{"n_experts": 128, "experts_per_token": 6, "d_expert": 96, "hidden_act": "gelu", "balance_loss": 0.0194, "init_std_router": 0.0091, "num_attention_heads": 6, "parallel_block": false, "schedule": "cos", "batch_tokens": 131072, "train_tokens": 395700000}
Below are experts of layer 5 (counted from 0) of a mixture-of-experts language model. Rows are named router (the router's row for the expert), up (a neuron's input weights, with its number) and show model dimensions 0-191. Each number is 128 + 32 x the weight over its row's rms, rounded and kept within 0 to 255. Numbers have three digits each.
Before each expert's rows: a language model's description of what the expert responds to. This comes from a sample of Wikipedia text that the model never trained on.

# expert 47
Description: Adjectives and participles after a or the, like strong, early, new, other, combined, popular, and endings like -ily.
router:125126146080170179129191093171162127112129134107129084140122127160103127166122209123155089141122154107179121080133138123178152080115163086106126136164188113069155103114110126170185088122096087161116116117146199152082167177130134160100090110102130055128106151112162100079086138126085130124148108062099109151073170079096120121072094156123183096089142100131051155158116067124142173066094148149095083157154128115176105142084126158126104153120126128107159114104098153137156080143100159161116126155104155110068142092083139167139131112109122148160206148126131110100121079073175122171
up0:120085140103107114090162094153098157138177194121165161138163130152100188133095120169081126106110065202108131133103102129066135168089102099142129116063145168118121086130070106150139107130114168144148098148152086108154176172114115159183119146128086131144209111138093155117118142091115101105135156090137135132192109151139145183114149110135091120214075185108103119090147146171136120147151105094173090103105067138113121179135134102126189161054076106141051146106105108141091129113124092122143162097115125079103099127127147147146138109135140147150178103165096189081202111142080172109
up1:145119146169153168131168143119121131116141087135079183128094150119105136109165085106127121172113115118133147098102034095120130141112065119160132130099108143121170171134145180103161145082187095108076092086221083120159118116119169070138120121157137074150097138156097184093153109140107172068075137126120104169078099104125135124162129128163122180127114152182155106078137152179161135152111198105081120157124159124129159130120127166068122068078106124145122193171100108105166137069202127165134161159113101119145195113116130107129140105130091138160162144192089133043125109152109110109
up2:166079122191141162124139130112059152133145140133124117111101174108138101100130113153161161162171100084150123110189154173118105101157144045099149124125139098175150107163101128124116143156091135159146083152082114117112100118185165144130159057106116168074159105139125103180061124132145137156101152225133130139103024157145127141201141167150118111134172149101128107159083123079057103145135119143129202110189133077104129132142140120132049114165099179163148163142159149100135109139086088150095135079167078152145087121146104110065148141126147082070117172111102113137146130151126132133
up3:134164148065121125083130120121112181104205138071113091129104165121133159203089145126105134127130130178114086093071133154090139158105092178198122136183112097111091090113113120077121148109139083131192121160116068123137111101118145150088079188101153103167188101121128095058172180133095196145134169114182102101134177109149111092124157166106079097117117097137146106103134149140170105118110094142168125141068160129146152064109065146088136208145100144111183132163176114104101114141139137124138116147183123143178127169151142138148130090058151102111109078131133154195123139138116140104
up4:145124074211150112123095155112159194146086144098183129175111157113090086102124137122172157166116090122151157183165186146122132080113183079172104119119128169130104162102117125151162162174118120142098095129099129082090146144093168160114105171137076193118108121140123111141153109164134097129113130167135175199077125126112130149136162078097091037144155146154052134135116115120125081157104061156134165157085129075108087161165090123148155142143128092161099098139113138146114073094132131111109162115193132098123196118084079191100123110172168143097122164106110116193139178124148095107
up5:153088138131095187126155132112156107096145108157072130139155084184131137098074141120078157163135157146121115071119117084119108162130111156167088100144110193143095068134147163141096108138090156140156115139086168125171165144136105115145121130123103101133117165041075130096167088127173139132096196132145129142190142158168162159115136086103148149158073134107095107138135145150180140138156092161097081093098134162144113126172202086161144080073103089174134080123144080112127097124180128103125019130136098136154182188113092159136138145155133109095108113146111119145167227138114174092
up6:119203062137117120119101125146182168156124144121096186122155125153151164135099142112074111131195058130059136129142119033122136141142132100098126095096069205071114076127100106156117176120121106173098084191118125051130099101099121116131161117113125164163125156095146146157152124132141150072069184110145135126111065177152145155115148084110170097085174131092132103076144155148154147139126130122122117140105123170119149134109193119088224160159135152122140049159141139092085155137114154086159109146180136174120150113120137128144125122123153102106137132073152098102160150163087168101
up7:153118150104148079139113126139144170063129139091173140132125120106062165204099151133148109102161148137120093131128148155120183161130101125156090137080130165080098172141140154097159094134111184177129064174146102153147169192095160162158131092186084101159152054141122146136139182089154045120157142077145120133156185151163101134116160090079078112133086154183119116144108139136160121125138078138103092097170168115113109187102179105147107178109078062099143146114078140140117108073136113102122153113161156062131094140077065115123102085135136085174120099141143157147171116134077135139
up8:132140070200139155129146140091163177129150187116134139175136147104166082098165144168151129117128110105080136163157109143113160110125081117122135206123091155148125072155070116169123156097189152100074114103160103114088070130125156157153104201157087110126148143130131070217160084123134052166094059070125143118115152141177151189116089132075107163091180148069168172172086144149092152094128115131111131111116092120091137159166112115120147109117172075179151167144168154130123141168151110137158084170083108149167115132125155166108102171117124120169174120077114132117122113107096134109
up9:161109079113089140122162098131108146222172157119080111108128130134150132080128172100164155146134147159109138107163068147099131151142131136143115125117103124224108077079068177103091110101205107109145137162054144139088110165098156097151078147160119144113154142162091140152096075139137146182165033134132146149102161135151149165136172082086125141111116143130137119173117138110138064087255097087141094104137131128128194137163091111183084120137141113161130134118095071133157150102168099125130159162090092136127127174116113186170117118108120137118172122152102118104159148110149096132
up10:150095139179117095172169094139170144119106113181080114168187122167130148111157107150120161101133117167146103095084119100137149103099170084140182092111099135098129129156196145109068120133120119117155153149127102087168073108074113091124119094091160188072138150122138075143136127141115120106121147113134090193105103146121120142187185078193149078138087073208140175059144182130159150188092154161096208133159140114131142112176105103148150110152095136121138144145132176154141114116137128068108109095189100120133128124071166130138096104150164076153068162113093114118124119154047125104
up11:164167082135114140134073203132056104050145163070090132117163138150167107114147106114173092184159186146109162144151140095150173151136125121134139131141143140157095143107105149086092120179154193174125153105071199137107120110108122156137149124152108137121149117165190086121075097133126124138176105167114126110096174152096113142075189057086087149062117164177144135174140120110088131125119137161226165142096100054077118148121113106112152164164086189131169123113157150135141123147107127137131053128172142121154168174152128110162136100101159106105107115109086142118116092167138141155
up12:106093109154131144113147183124085140076144148191136171114116084123088088118164094162144148150158124147130150128134093136137137123124168191111125083131125120198165201136117129141188147066151129092161099176154130093134145097132115169176148091210068113091120087163168080156133160155166117149071082114116169155133097159167129194098069140041155183135100112123138128137162137120189142097185102129145169110109146053169097066105115143073149121084148126124124119125136148137073140125122105172098183120129102111160084064118129122117092095096106117127120120173135160138192115094096111163
up13:122145111119088080134121127109141111134085156079148141183137116139121146116093165156092122145128068143133167092012127125124139083125102138131134063081105119079120158106205103136094112136095164121180152093125152084112116147127132134098168170138159090179087158107151110068156107131106109079144148157141093169099171154126092144135087163152141096144102114180105129084209146177172169182157077126158163092118211176162187103132120066097185126119106170107131086160119113138087164140146125140096104103143101049127129135158162132139097150161145117090105091141134159153088133103055115130
up14:147112071117093080186142169132169134102160110058081094096099033130152117113172194161153143150127119117091131106090130138138112194141166125178147140140114124116085152139144076069096106090103131149178188192140087105153079158160124086128089136128129109169082124184131146093118087125094146169140122122113123128144086112129122147135137096089161079121124108068158094082112140125119134186159149128171136080099055150137120104163153095121119181185150120177158098136096120132165143119139137120116211155134126104143171134101169113125111205151144096087133159173096091057115073099116104142